{
  "n_layer": 9,
  "d_model": 256,
  "n_experts": 128,
  "experts_per_token": 8,
  "d_expert": 32,
  "d_shared_expert": 0,
  "activation": "swiglu",
  "moe_layers": [2, 3, 4, 5, 6, 7, 8],
  "router_score": "sigmoid",
  "normalize_top_k": true,
  "routed_scale": 2.83,
  "balance_loss": 0.0105,
  "balance_bias": false,
  "n_groups": 8,
  "groups_per_token": 2,
  "init_std_router": 0.00739,
  "lr_router": 0.000779,
  "vocab_size": 16282,
  "norm": "rmsnorm",
  "norm_eps": 1e-06,
  "tie_embeddings": false,
  "optimizer": "soap_variant",
  "lr": 0.00355,
  "beta1": 0.95,
  "beta2": 0.98,
  "batch_tokens": 65536,
  "seq_len": 1024,
  "train_tokens": 286400000,
  "steps": 4371,
  "dataset": "wikipedia_en"
}
Below are experts of layer 4 (counted from 0) of a mixture-of-experts language model. Rows are named router (the router's row for the expert), gate (a neuron's input weights, with its number), up (a neuron's input weights, with its number), down (a neuron's output weights, with its number) and show model dimensions 0-255. Each number is 500 + 25 x the weight over its row's rms, rounded and kept within 0 to 999. Numbers have three digits each.
After each expert's rows: a language model's description of what the expert responds to; "comes before" lists some tokens at least twice as common just after its tokens as in all text. This comes from a sample of Wikipedia text that the model never trained on. Tokens count by the router's weight.

# expert 11
router:483482481466461510514498501499483488554493487469513448487494497505508480442520484497507487498461493508540474509462489506506485493488495469472522516505489581480513511496509506529518520498541432479522474473549512489510484447460486456456500497531480491518526529477510497495532518522505490502517525493519513486506481465521525497491497549458520533447512493520555479524488545484491487476474509507521499479454500509542534480450494524489535500501474484496455542462495515495523508531510536477466507491518466518452476491470488497518482474489492507471544502485418500496474496500473504479520500546506512456495448473472490495444495507504481523520466490521508504535490475558489524484496480444520521473493515465497499529493465477498475494478472513550491495519495526504503491496488489
gate1:500509499486499516434525497467485486523488488446477450499480502541511474485496466521495501484510476492522520480486507540458501548513484494481516445518482499499489526482493503507567461510510492470475460498512498494508468481486519482546528509515520537479483523529495533486510491515542462501485486534510501490497489480500462536500495519470497484440516539528546487450532489512491504496509473499532467459486489497532472506492504522553487488526521510499483531475489493483503481486513527416499484566478527470477469502515444519472487481493487491514537519526453479516474542470484498487510500464478494515514498487500492537533488486491501522460454523537457498521540463543499517479514531486490509506526460474483507471521446513493441508511513481542519497504529533482513477472489499
up1:497518497488499541496529468498491447457476488498497450464511485487514458463496483501476510499472469484534522473472517491460506536536483508503502474520484491492479494489505524473546511497513462519508476510497484530508459468451505477518472464469486512537507510540517507451528530501532481489512493522544522479538538464469447519480519530521497555477508523563499541499529505513485480498499528483514492473513476480488486463512506542526500464505516474510495533466509470511483505543491495451523514577511508487541475539536483509516512473500489515520511505551454452508488539529486499522467516484489462497533490476483496518526468494463511516482472447499510486498521487502512441479510520524478508524499495479495471445518482497523475463522530481485541472501471535465488508491504489
down1:495499493467506511520538482491539508500540552489488526552494512497511512486462478516560498491516526500488466507534516514527499512520518498510483515497505500514503501486502537516520521489447473489460487495527451555462448523499488525517511499477463473450496500528507512512483497507461501492518495495517500510505481521504524477503521456488487545528503535500510482511564494504510469459508437528504495530487508486490492499518506445480526532531489456527518493471473494456562488515475534516495535531459486486511524507482401498512509490515493485561452457480521469491519528469492512522478497499495496522502471481511474488485505510505486453547469515469494492506497524547505480505479490528515467463518523541521491498500513501496509530455523505514482525520503447518468510535541531
gate2:533501478483483581486508480526492523488514489481512450494511531511530524496488472534515514504476522486489492525466532559548536524469468477514480457511574483513506532492465509481504515558512470497454499522509511490459501437492508552486482476505502514515507491533484516525507489524488496467463513477493463518469527460501534531519514493531509525471488524465518484481490506466476499495478516479486522467501520506561509502497518502523505496541500475503497524473461504497503437503500537493539465513543514472458486503492506523520482523481480481509508531494485498452517516515538480476472504560497495481537480498540532508508537514479475526517512474513518445522484504516482500489516544446487513504512495488491533506535510522526533500516468490462479485527464492552459506520488505
up2:503528490460485537494498488504468487503475518507538487541477500480537491524496485534491505496448543518508516535461512560528547512484488505484484456466535507490501528516462478492498530566503471478499484522532526531459489447524504500486525508490504474487514478564490470512490522538501483496482523459535488479492486444491509506515474484504490536475474474430533482485497538458503495483511498499485519458457499477529510485486502515521527506547489513504459496526511541467483466522530536479536495520541473476485440482466530503471477513504482467497503495486485476483481507494561511481487535534539503511530471508539485542439510478479492524507484441520499508498476508504493510464496492463498526516496499505499539505501487543522526485517488508475472472510530495488454512497508495
down2:493513481480495488512507540543487481516483547545523494538461512495498453502500495485453518532505443485482500470536526428521537481497483481510486502506500533523484470554507535493487505447509523509487534462502474522501465533496530497502508454519501491472506559478501482518505440510533476517530548529500514484524543530516491512517476480514499474522499477535497544493517498514573527476499470476476503475489516466467506489481485525475547512549495498540461500489494478505502516497500468511525495518484536483489485496474510474448489530534527541530476497481504452499508537438442478505473497464547502510509496500519474534499494519472507518510507519505482512505512510507500508522480514476505535502491524542520477466499473496482539504506501451494505496503526535525477471478513549
It responds to: Table cells and numbers. Blank-space tokens and leading digits inside pipe-delimited tables, score lists and page numbers, plus some word-initial fragments like st(ore), n(avy).
comes before: " |", ".8", ".5", ".2", ".7", ".9"

# expert 32
router:516527523503495465452568498482475538537521509503513448475531525477493488500519489501536498466449493514511522544480454497477479481490496448524504522500480490484492499506534484490505454515516505497447504515509522472521478456490489493466498517518523477469473504486470487539518511552469520446471489464467527530498467460503546490531483554490496478459509527479480541515459515506525495481520491513478496512484519474475480466482509490527492525489441486509507515507498520507506532466521509497462471469541478483493515507570509508509530521540500498482498489492491495514533528493481509521512517489530517509493519504491539500482509510479482493471474508515525499507472551488531502523462492461506495453502493504465531520484467443433528493497530513525478559545532520506517478527469496
gate0:532471492516508503510513507509485505510498467490512491476464495478474481518541505476478463514487470473512463529508508466500468485526494493505459481536538540496481491485483518511489483532449513480498546557505470560526519516505490507454484493503488498483527558448512495510515506535469510492452496494499526456540499443481474478482488517545532465480482505504484495501485453492498521540523512510500514490502428473496473530502482535453497543477486553441493513512492471545473467522491495528503500532472473532511503484520476495522491498532460513495503434536471500529547505480465504481512497491484492468489488512539500478488488486525479470497522471514545539505512483492474472483505496480507522538489503492514491484470481519530519512477458534528532463456470508469512469527461520
up0:468517492467503497492489457483496476550480542507489521509533514519547500455475461515503496474496506522494503468486535477521514493501500485477521508468491483469524494539489512498509516508512525478527479437515519483468501484531509500545510524477470475497508462498533480495496478495482463540494527533511519491497522537499497552514490448473493520538512434497540522479521518481493480463505509506525469454496544533530505466494521501522499477493509466519481485488524519489554512531497517467474497499514489485524535501487507496484468482429528471490511540492527501485492510541499523512487481537508498534498518455481488544510500501522511563506502476544475486455508510515506530513535530536492440468475499505480511508538490473461474522519506460481481507540550502552529499439528475
down0:472509496504518486469490500510487524514476562533520511494523529500496490515504492465476482481469443509496484544498532486526452506490474509520515491485473473494531448511500510454480503506491491494473498492496499509525500486511475453493561526503463471513510544452488471500452488521443480496501431541489531473539512525549515485493474488479538479511495446537542485499513515502506465529547510501497450485450457491523520490495519525501472551492517496502475505520480516505505515484488506508468487529482462509506513539488506525491469458515483511516522523463509492523526501534465463496472508487487502534451495567533523545493484536492508519549512490514514533457518530511490533528477504442534502503493513480512502489484513520505555497480524480516477485518508489508549496518482465
gate1:503534460446515498482471532495512478512511479525516522536476517521547518531479466454494470490408501505500520505497516511509498494469487529520494503497513524511529536493534467501552512538435466522502500467507527518502495532464486467509527470443463486495482492456501459495511489454493518489529501497504502509495554512472513497502522490497518502505461499488492471492531476541508503486489463534503533490503502509504562442493525544501503525496501529495485505519520518440513533496468507539506488524518489487524533512515521503446529467558525515518456524496459448511495512485482525487511510489474481533504493495512503487489472505460485531491436556494479511511496452464489531490496529497493502472505522511519433508530492489516516499480514513478502507520510527495477510463528517
up1:497488498520497516524490455500499522466501519495514542460485529445487509481508514496530543548489542463495490475466468476470523469531473497452541471488527514509488499484502506485488501539487523501507522481483492510494522491495475507456500539553464522479530510513444531481547476529501509466475522473494495517482471487511504510491485454519482533503482510516492535511490487483530529485531456466528500479485497485485488504495478495468525507491521504513494496512519477518480497522543477541546523494493510514511526467443480489530511504487520461492517507520534488494501447485487454511477525501538511482473546506487478506482549483530523487523531460498532493569539547488431458522486469487564534525490482538491538478500515528526486527489516447496527497490527498523522503491464489
down1:517521447493500455514499504470493536482513470483515495539487525504498515487467509514483486486488477445493482518513498513496545451465531500504434516449533503500526515535526500481552537502488478527528485483515484456504497503487523475509489493498477452462508528500553438519517498464476516502498527500441462505498519502501506481495503473510525491530504519524508504499493511571526504487507533530557473509554516495530468485464472494502485447527513507466507480495463490523448537516504492489459514479542506500470485486515504544460473475519486502516456492507480552544482482492538497466498473515502520521469500462510470489532479520483496523506454489495523502457491473530556514469504503486510507479504504503489463513524485524524508542508488472524468488490469517493523522468539473
It responds to: Clause-joining commas. Commas and "and"/"but" joining clauses and list items in prose, including commas after dates and words (death, day,).
comes before: " and", " the", " but", " he", " which", " a"

# expert 4
router:515501531496536483489518511513524542541478483471490475513502488477461495501531491541483478472512526517497473514506511512525507532511498498483475486527492491495519448471500518483456481499496501476513471494535517513543490460499518507491497516560524496462533543492544505513522480525460533503505487483474448519528514503524527495482482523503500497503503516536510545483466495488530505485556549514502509515498477520558517441506502525542494461510450527477501494508508517479536518491515499489433450452487467461496481491503467528534533516477516509487480483509479528490533523513405465497476510489537509511479507504472500484515527507468454479482489503482468486464462469525510504450535511533506494514468438479511521487539481489500496541497461518533455509492507504532514512516482494
gate1:452495535448547494483519536536518538518511518484525475494479531504475491507526503524491517528438468521510489518505511502525487511505514475510484477518472493504474513539496437479545547506480543438484503533474461496503569436488517504510467494523531501521540525487508497509478487538474524505468521498514506498533516493481504467532455478506488509507480509517495471477486517490491481471490531499512508515496536505456466555523477482543510506531466498512504457464473508507469446520490491547495526447485488495476492474511461504513495527455521494444531510510495490513488527504498542483511483482499531497498482483529553514494511542459463485486512506525510480501534474486518531537503518487527457475502486470516531511476472488503496491494497463523516527496510484531517510454459540
up1:474478515501564466461503530519520518490492548521514499510482504514538485497481500496520550512518495493520518524528477464477501508478541535483495464500486475522508505470488519429559529485491513480468494517537529483483510480534497503482488520556531520500531516495461526516468490524471480469502509535528508537485504482462564483480457489489484503531447516496445512474477472525536474503479488484502504480494494504461481525502499493523478521527507499502509473481446501510481463494500459518537547457511511504523448468524507503564462484431493507467508507519514499519483518470500507506523483468502520493510494538487563499498501483501508468477500515531509481484511495483506515523455511530501472460523497516523534522479478516507528527489515478513448499516497486543482474453454521
down1:500525528515446491513543529552526476517487527522488515506492501491497532497485530510469448477487521485471506540498536538501527498455499500480470455496484503502467504513461525438514525476464537485510503481516475518505513449505482490509519484512474538544494511527542474547514531500481491506487484515505505483499509438495535499521457488486505470522472503533516509482499484535474529479471480498514506488525494461465471534479496475519525502554498479515506516528500478513546500476474527501523493475491500494537448518506477481502510543544502505485499552525517505520480533491449537503477463474428513504511501496533550444464484568530533478481495499484498495453481493478479488525483498498472510496485492485503496522493479505518529519548529531485495492523469510537488504456536492
gate2:503512446515496502496485515497479574551516514524507469509488509466491486504475515510480510528512546448515478522500476492476499489522460515477471496483511538501484461493522496526511504487510513552516486526469479519472503505521537497455514513538544437487503511509516456521496473473520557459475523448516487457543508484542478476509512499525525508531523516490470513491496474507520497470502474514515499492486503554494492491498505494488503519494477523483528548485472530465460453483503496520473488483565478464493538466491473518515491482526507485518482503480487541536578475537503548509495514530488494478488523462492499521495521454504486474474500477460538529534486448502472543484491507556533479480502505497516478456502497501516504483519493522517469486527487512472480460503477510
up2:470508526506462521501530496508511488512505472518486541489504516509519507454514457501533502507516472536451529535496476503521503559536539485494551507503429512497530520500508493485496485499491476484478482479559502498505497515516489552513486483521486498471461513487530482493468545512475501521520501492497475527514496516484537490503524478462509515493491502511535555468493523524504513473458550526502541457487464488500513452521455496532490527514462483491455539499452488492486513445515478498489464496478505514447450501534512525528515522500513489508532524474520463514490485511490496479480470450509488522538441510496476452511473470493499470492457486535516507490510504545518474520513510469525553485510457516494496471508499496493520560508508496517503514557469504534492528533503476
down2:475492527484482469501488514503474471461513485493450512477544499471468482521511509491501495512499526570518532489551490472469506516530491498513496492476508525529529493500478478472474438549501523497545496486523486502558515508523522489511502470493505498510501516503496485493507468489478505527553534510526505499524518520502460493473486452457502486512486518511528558510423501544488523507531507524491503486476475513498467456518494512532527523539493514511446497492488483458464506484501461541502517461500443507450494528500517534504513499538515524498497496512488513502557485494481512489468491451499514486494470526486469504487497479507479451449505509497480518510480555515482510452520490485528540492527464500463537470504470482473486556534520495510491534561512506526480489503473483
It responds to: Table cell separators. Pipe characters dividing cells in tracklists, results and election tables, plus semicolons separating list items such as credits or coordinates.
comes before: " ", "\n", " 0", " 1", " 3", " 2"

# expert 10
router:520497501477467469499536502501476491574478478452503470531476530504501525443497499501503476468496523529548458522517527501515492472465472471439495544510506568448493489483506497503529503486535471478514474458538543489491501493458487513476496490547468469486496498517491464501549517542512506485527515489537511497566499482545496482510483541493518489475501480492509486521486489477502468452499521493487502461470496486520522458439529517493532429508464511504487499502525532492523500473517527453467483468528469511508503498468506482516478476502487543487539514515450494517482474498469491508524497526490489485499508500478448510457506479491499495520483509528472500484514490520508521503495493457539478500455514494509497526500488476519505494492485501519414514517524525495501466501488506
gate0:462513517494472499526470514463460522506534549525463466502532488470500540516510509512441533476480438506515543507539533548516476492500504473518482521493483531492502528545499509522484454487529486480489491504506537493502492451504516509532504527493524526478523509471510516488501487540497486490515511431490531497465519489474494480471527508462529530486517523454470506496512500484486503474456510506512466479512520540499505512479526505516473535531461470528557548499521517489466477474528465454491448473516550485457489495521493483479480484507523553469522538488519509523494524528506520509513503500477504512483500469510520499558513435524499518496484472515497496467490484486514490495491510410532489478543506493501517509499512478446530497515526514493530481526479513510503487520500508
up0:525464468504475490497523487513501479504520440500529456496484467523487510483508474503474499502510525466469509478458494560535532496526478499541512488546511506535511504488523512468492517541481474504509524498517507494510497478547531466512448508506462527495540469501534525473527531479506508543527506531533479518513512510510491456488495539549522513463511489482520480542472480491534502521521504507533502505457480484523502573524497528488551505516547491494507501492478518489495466527470478524499525576512463521504526511483538522474520509483507491506522445425451537442509459506498454485495461517512521504505510472481489512468502516487495479506540505536525485522531486511535505480495477503479516502499501510521492513458454469508487534469474461474507524482526512500497497499469514
down0:490514487468441527474505496510481494512491534514502456506450453468484481478494529522487484496494478544504508490466488518507534475470483457486457536469519495496508514494478518511529521488531490511508504551494516483481478539461542483523522509535517499453535463460488476512497481507529452481505497501513556522533516474529560531469503551453476518503526480531488513531499496455492506525477517508522515479532477501473507497486538500488462499503525504471456512524468496511506489489456498478466467467508496500491489453497522455526511475492466497442495548510473492503519511508492482493531533467496512482492491512515487487447482499477489563510500492541501509480497447424444495475497483443538541519483491528480502485500482495486474469519474509477487470503503506520502482502514523
gate1:475474504437524457520510493554456535569488476534491478489535512496475480459505539559520485550493528512531509514529520539509491542510476510463529479519513505496506476507470485507470468480523476496568521471511512474509507479460514489526490507502509523457504506557514517492533485516534502496455515466524540486483505554510481446495524485491505523522475509524480543522520503460512515480509499467506484515494470488488498515475534507533463472493482469498506462553499494492498513509532490473500529481515471484500509515528530506473516492498521521519495480532452503585481520501513516517522554519517439505523490444495514477502534460519501456504542480535475527497483514501531508485487544510474487505473469494501511509477515501512513481500473491496496538504508492492513507471508524
up1:487455508441504492551506514490471500503532484505499523496530487483412484525502511530486476535447519531504491516476505506530464550538473516501496493497488507507474503501480481506526495477497494464535532456533478495486499467475491483526520468515489498528476500498511486449485489524563539505497501436529514476508510511537491481468528452496493510540530529553473502502490489473546508539485448494503500511494462511516525528510523511569508514484510475531516486546508487497487519519534502469501533487503478497497481512516505511454490480501529561479451483502473506532507485514535513529491542520475467500478447449491509541500514433479496497497511490513494519495480534499517555470467504513468504559473512493511518510518492493503532512482475504487522535488499494482511504521510516
down1:517520526506467534459504515503510512496538540460543511507524486519465542506467530531490523512520521491507489524464496466465541501544515520517527443452488486470461544528488496488537509494528467504502543541456480486497511501492494511508484479529499517499515516505551469486508478530536484463476525538501512482508487470535506494441567542534483498485497514534521472490547487484539478534464471505523474439469494492496530484497499483479522499470480518502536460536482524482474512459495479486461546524506495476502547489478486505500490517442550491468509453498478481506534511507473483521512454524481488506500496516514465516531524514502491490463489522526483503513509465458479507500463501538495484511478513434523495516501485496469489497517505501474524489528485498503508486452522509
It responds to: Numbers in text/tables. Number tokens like 20, 0, 175, 60, including scores and decimal parts, both in table cells and in prose percentages.
comes before: " |", " 0", "5", ".5", "4", ".8"

# expert 0
router:506514504465474472518535507472451502544506478446520478539481527493526524431488499499487470479491506516532459497519528522538478486476482450455505536497498550477473522513509482507543485470533447502510456492567511483472486496487481486436504487517475515478516494519497468498529500552508512494517517475543506496520509485554501488474514541502521500489506490511512487544479498503487471462485501499511514485480512496534527459455523522472534453501473512521515495483508556507511488485506518478476483448539502527484503522476460511496466499518498536444506529494454485511472481473498490493529505544484500476475504498493464523465518473455511519509486517541477502478522473521484520506518524445515466498467538486504491511535512481503509479489476503527459501510472530496505443504474513
gate1:513495506510484467493516521499509449481504510467499524517499536486499522445509553515521548486522495488504531523494485487509539502485483490477445551516498449482506527494501484495471534564510506500533452492514476500529512519478538488476473508508504470522541496488533482517519542522488474450454555509491481542525512531525490476485473522504486498506534508489435474452511451471517510486515498482547536492539481476459507498499490482515486471516480507455514490499522498525496528533554477486454479537502440510501504518521549466477526511484486487492498513486499488510511485479575504498507458486518522476464515496495474472493517479462507458496532481451497506510484470478530512497480509491481503520504492520475494520474496461469455466552476526505507514505517509481514530474540507
up1:486487505536488459525511510503518520558508465513499478558511515492508503509509476541471454483480478497457457519513537537548497504509491483494495506513525495454505556511522509514537471505526504537524495501541503499493520517499507448465548474513521499496513529479513490535511501522495527512520444460514491526518499472459490486467507490502526445499514500514534508499493502510557477520499484472486486513463473500491475487496546506480522490519532491493507538459484530504493486470506522505474460475499488511499518544539458457522475517493520505492523483488477506492493491483485550545473515563466536515473524483502511508444496516478449504524487547528508463484498477479522531481481538470450511504519475470502497531540499464503517486509520560517455494498446518520513455491477487
down1:528502504458519513532473502481517506547464509460550511489461534557463495472501496482479485464512470492497494535504485497511489508513517448518447548493546508491507493536508468505504526492487477521511499527509493528510519501486509499471496504517509524498502513452502506502473494525501499483549481489513509508566538490512552525481539505506487478532492511534488453512500510487567509501492487507464499508476471472507492470537465476470519445498514514494484502520486511515537516483486526434460511491519538508517497540540430501492509498476522507507490511512477489512508549512531521468525552538460507496463491514480503484451485475459511488534516509525488457449494493504515481530516513500463533473463503509525506518537507494471480460498476518521495504542460518484488487508565536
gate2:526496493499481471512539542495417477525474489511477558475521496500488530538510501491473493499477502464496451498520449453501463482490518530470458435489500585511490499500503519500514510535497507438479512522505499465487512535504488485502486519463474511496511516516466505515500483479514469472455498486510488483478484512484488507492458493534550505429493466450510488492477535504499509475516477532532497485462509479526517495507460504526493474469539508499527490495548506478517509507501485446516487516516485512542506458544529508525484520475517493497498508514453507490474464501521518494495528513544510521498491497482494503505532524500496508514509507508463462501508512480467488490479503520536480483482475508451589513513525491524503516487496500497488436506509489525533511516450534
up2:523525460486483515529551490529466464550494495505506512473518485516497454492523493506499476488474492487523490507460484493490487526505492483486504482479525546475469503475490541519494492487517490456500524490495505481496468508481460516448539495452497514482512494533465467494541530506535489498486491498519520491470481527515489508512511537525509480419476503492479508499469525488513475436507480510581523470456494497529511449494491517492507486521527485521510495524537481492542482462472516464524519541473498494487525469475491463517512507513486503494503516483445487470504520529471485476492534501516478539509524459437466485479496491505484532529467487521459487525512486520489487466490492451473481465480486521498556543470557496468495497528473478480474459540501493480511498470529527
down2:516534494492510525481521522513504490546496517481540507478479511500536497512474542468500456481528456492526518465511489441518508483498518463495500506445515490474499503504526523489529544505492476485541495470534501476525530521439500528475489518487496522492487489489486518493529502502545488498491498476501496484530547506526542500467504500505432485519473481472509507561476479503470526479456485490499552500557485498498522458517534518488515477466516536542504484570495473503508508530479511492522479507488529514496478487498540441469518513511507482499473531523480489495483500531512518476500518498533498495490516458488508461491530503474525501518524478529533551480534514469500522529482515483529482519520510534446514485467535519525537466519498474528476474560506551502544526499501544
It responds to: Numbers in tables. Number tokens and digit pieces in tables, lists and statistics, such as vote counts, percentages, dates and decimal parts like .97.
comes before: " |", "5", "4", "1", "3", ".5"

# expert 19
router:514507517485508530535506478508484508501539488507540474498512568501486485451492509483527499511425516468507515512520440549526527504461445510459468510510525535502519498493531508469513484495475516479484483507500516555524480516464503515472488487541471521479520508482480522530539503500500550481474499503538497486548519491543516473506504507476476491502514508533493482477461486462551527453554491506520515456465504507500491451482493506476474470496488487465449506540506503506514499490523498542448473497524473492452499544476488508521510503462527495523503496461486507525512462479443476482494491526521483506483527527482473516481447496504497467509487470527500464504498522534471499492517487521516531526477502493492520461505491499472518473516500533540490528584519502496521497476492512
gate2:543494494496526493518523525458478535525544472548508513512517529482501541505439505496543474499475541517511538558511492456523544521495469508509482525522521501519519460514488508483493478496487517532509491476497516474525531524519508528512488529484490548507519524481501442520538563493479512472513494498487532499540496520494484496473497506511538455507509494473457467538499496514496501501520482546480510500503510534525496504498498475495522525506500479512501541499487500575481498471506484538441502483459512491493498505490537511469495517504510507476487475504526515528549512498490487508468480488508515447473413534505527489474444472512495492472482499514514549476530510521533501520509481507512489501490491524497485484447493519446492486454508510499502499537535519481491539581504505
up2:496529492452505450496485503509506480519519509503525504478500480506531501513500444478478507558458523521512518481493484483543483469504546501504496465535467543454478471511507513472471515486514452505461496514505522434520498536507502491523494464507532490464437524490503481493491504526519498516499474489509497482540498485482506483454526517509493490493534519549523462529536506504506501537517496479464516509513511454477508501465487555474492528465441473515483495482536520549446470500528510492526468493498490482532490491511525522449503500449524462511489489555523511522508548445512496461527467484499528485513456484505485526485484528498485571513513454516505447509470513509507478484511536499481494465498469505534479514490497502541553505500508516507520498496489466488495503500509515
down2:502493504470532503469472529487483545477516528473538520475506505528543512512495488525507483479535518501507488479537506503528525497534455548525519499479485496517500467502475477496508448492478489492495469496489489522500514496526505496527476515483465468467496497524476497557499494461483499567467495500494472479503529484476522517511442482480484502508472474538491525517497518481477468491528503477507533516494566536481487459499488487488520500515520473495506516462507515483483505541466468500487523500503496493461531492557519527489494512536528522541479543526560485520502556497506484482524504445459502504547474482515485547523504515521484470459461516508445477458539576495505498517506525456488447471509519473509493509517503461500511487546468516498492508497477508504463542528483476
gate3:487526520494524486514481486521476515485526550517515455533553505482493459441494489498510468531514487478452519513493490509517495527435504508493470505494503529520498496500540465485462463523548509502493522527500523514467481522505484462484515512489486508463539506536441502560502499480472526511514502485518472496495489567523558499516519483519489494462509500487504488550526511488526534500467465542496481505483513501514475492519483495457495504518483527488485506526468502525500443432495496493460525482525500488509522515517469532536482485514488502506468486464480480505491450458477485479518559481507493478469508537503480536511509535513498465505482541485547468498460500538472552509489450515507504515470495529533521492469487511525482470477475495518528540519489488547481519498520488
up3:511460472468526525469517489473501487510486490441456537499496486513519540541501507543509540490497516511496470468524479489499471506522534525508496508495474484501501491476451479528522522473471502547502489466515476465486523454499520508497518494503511489490466508460526508453497534511530478492492516500475547488496471434464478466504473499516524503498513501481507508478510480586486530457517475479533496481479529519476494506494474508554531488464519493503485485502523528500463559550496478487505519492516493518468501491493477473511492520496513508497533488491499549510456557546539508528550430520475528521531497460516486518468501473464457525476511491535468490467506490480537526492510559515502488481528497466479506512478504486483492491519534482507476497493526457454482505507505518
down3:498529524476493479550525511509475495527533509473507501465531514497533502498551500549534493534501507508509514528455502528509476507467481495509495504516516470509471533464536496538488496516513477439480545487481515513485502486543511535503512472462463477507520548454490515470525497503525531483524453482479552533479521500517468498510533451496462534512492503529486498541501479504497497476457491477546517468478496483531490526484515493482506474436517500521482470455496499504534525491519505516519512506512517523488508482489524511513480465475486473484514522483495475503431452528521485521533494532553496495495512535485510526482491471531536530482489486506477480503463531538490489539530519486542490473555516537511489488491409527469480505470502530531484497499484495499485524536488523
It responds to: Verbs after copulas. Past participles and verbs after is/was/to or a subject, such as found, said, wrote, used, especially in species and history descriptions.
comes before: " to", " in", " by", " the", " that", " as"

# expert 8
router:531512492543533477507494514511477536541497475492466485510510479474499507507537474518471471489491517514486471495518507491505488541484487498462456479532501497520501469483518500487462481477538519508534457469522499512576512489465517475496494514555491481478539540501529527490538473528480532472525484489491501500531516514523515503494490542504470473492524528538514547500445477493525514489534516497526497504497514524523501474511516507554494454498480536455492494488520504474525560486502502530434466475481466465492479479515499505533525495486486519489478478499483523502519496521419481508478521485526493499473535509465489485513498515461469472496504484480476477479458476551500489472502503539515446488469430462518489482541507485504485554497501511526445524492503474482524510474495477
gate1:491492506453497523461511494470495486524513504499527489515577516453447532521474439501501455543474507534479520489531520513515493488497544452497471476540481505509532505517503461445500465534471523524535487511487504462485520502503471483537467499495522533506459509480509488474563504485473467533499510481513452501490491500497485511488476457491533472490526489550537519476487497501514494517515470525507448474478494482492508491512505524550520513509481488482447483475510474515488565516501497517517484498512502509484507520481518506481501533545475457480452527486494523494524493500517479500518559529499479476452440539509493481454477511499493476462486479459479501476526519510510513498492526483494536499481507547465517482480507517500533521520510501531538553494493510526515483521462498
up1:463503440544499492538503510494491551485473444479504516494471535502535497470493464483479525500542496491502506488502492483529517480473526509462489494494482442505491545521478480468475480485483503468488455538531511535471483507538465500502513541474526462506500493495537512495503450470497538487550483499528448480539497510529506482501492495455502535483503502527515544530488533458508473483514484539453528514470541513466525547526524494528474527505497454445512491460493541461537460523490483466502498455474502457487485521509522479525505489485498515514520522490491526514449485520504499497518485495503489549493486530531498497476524522485508507494483485463501482484537524530499491495468512526499471491511469499474507527506534449516481519448509491509486532531459481502490492526477456
down1:471536500517425486525494468493511516510468517549475492489518518491528484491520506524539483508518494513503512483456514527520519495497466531491470522557453490499530456551486513513520509496490502446539506487492460511480501497485483488510535501474499487465520566454498450490496522471528519517519519486521477509526513516504506481541539556466506502462540484513508492496514455485487506476519514531533496519438493497493474490513465493558465522519554508493497471501490486499461519516502480465513512515524454483490497527487491486527479471496474514509554521532514473502496543485502495479503470465509494505485436458512538517512459517511457457566497529486531488549510510520506532491493512484499523469482492542471489448516484496485509503482479522523492519506486508500520528512481466
gate2:475493483512504505483510493475516483550508491495531507499497482540495491508525535515546453510483485485509517493531479482532490548470540450560485517517507489481491488476504490473466476465510490469532548499526520514497479501490480488468514499492509518492501520487509450497482450484512439495467506481551455509481452542468544532495453531484501552471476500501498468528456519509500493456511493488523510502510546444527532511538519498472505498492529525523483482499485562556553503499525508514512500480521506469451505524540523468485515513485483483480496473495494478473505512536485484485488502496504525499540437480487545513501469509491488497506465504532503539443494533525491482490512481500520457506488518490473515491542537471461520483470472498542514503516513522534507532488517472
up2:487464463456496484503492505500466489467517536505527496472491485466526523495479487478510530488549523518481502496482480499500468506475493448487487510508449548486519480526491497454525517489516472522517480503488491505448491534519501507490474505540456516486550462542475490502520503510483499535532515473479486462475494486546557480495512518556510448492556479474515515534508448509462516484510519491495486481489484480482509479508493531528508488517452468490487456530515500511483462506508542508494502550554540484453491467507528501543494497499526494534510502476503506515475472502534455459558474520498482492525514509470518515489526513526520517502490494511507480514476494517502558515486537512473539454480494532556471490466467497490508505521455487509456469498502523508480459499453503
down2:447487503537464479503510502511460447538507482524508503504495471492542472522452476479516517488501540531504513479525476499556488515481494483510508456473467488477504490526531513473510494538492510461531491477531485527476464528506495477486487521498477488460516524463478501535495451516500488496492496501528491480522487477478481519456478505497487464482489466503538508570428500503482499499503531502474506471448535487484517503495484559508504545521504518487516525517514523561503502514508479510559491477525493498492527524525537501490456487575517539506474443467524543545447521524502483497474448502497496473531523492483528504513475472494497476518469521516507512497529550519490486524509473495544476499539523496501498511478531528478505517492467458509506497518495526513521502476473497
It responds to: Table cell separators. Pipe separators between cells in wiki tables, especially after a cell's content, plus semicolons and infobox labels like Density:, Total:.
comes before: " ", "\n", " 0", " 1", " 3", " 4"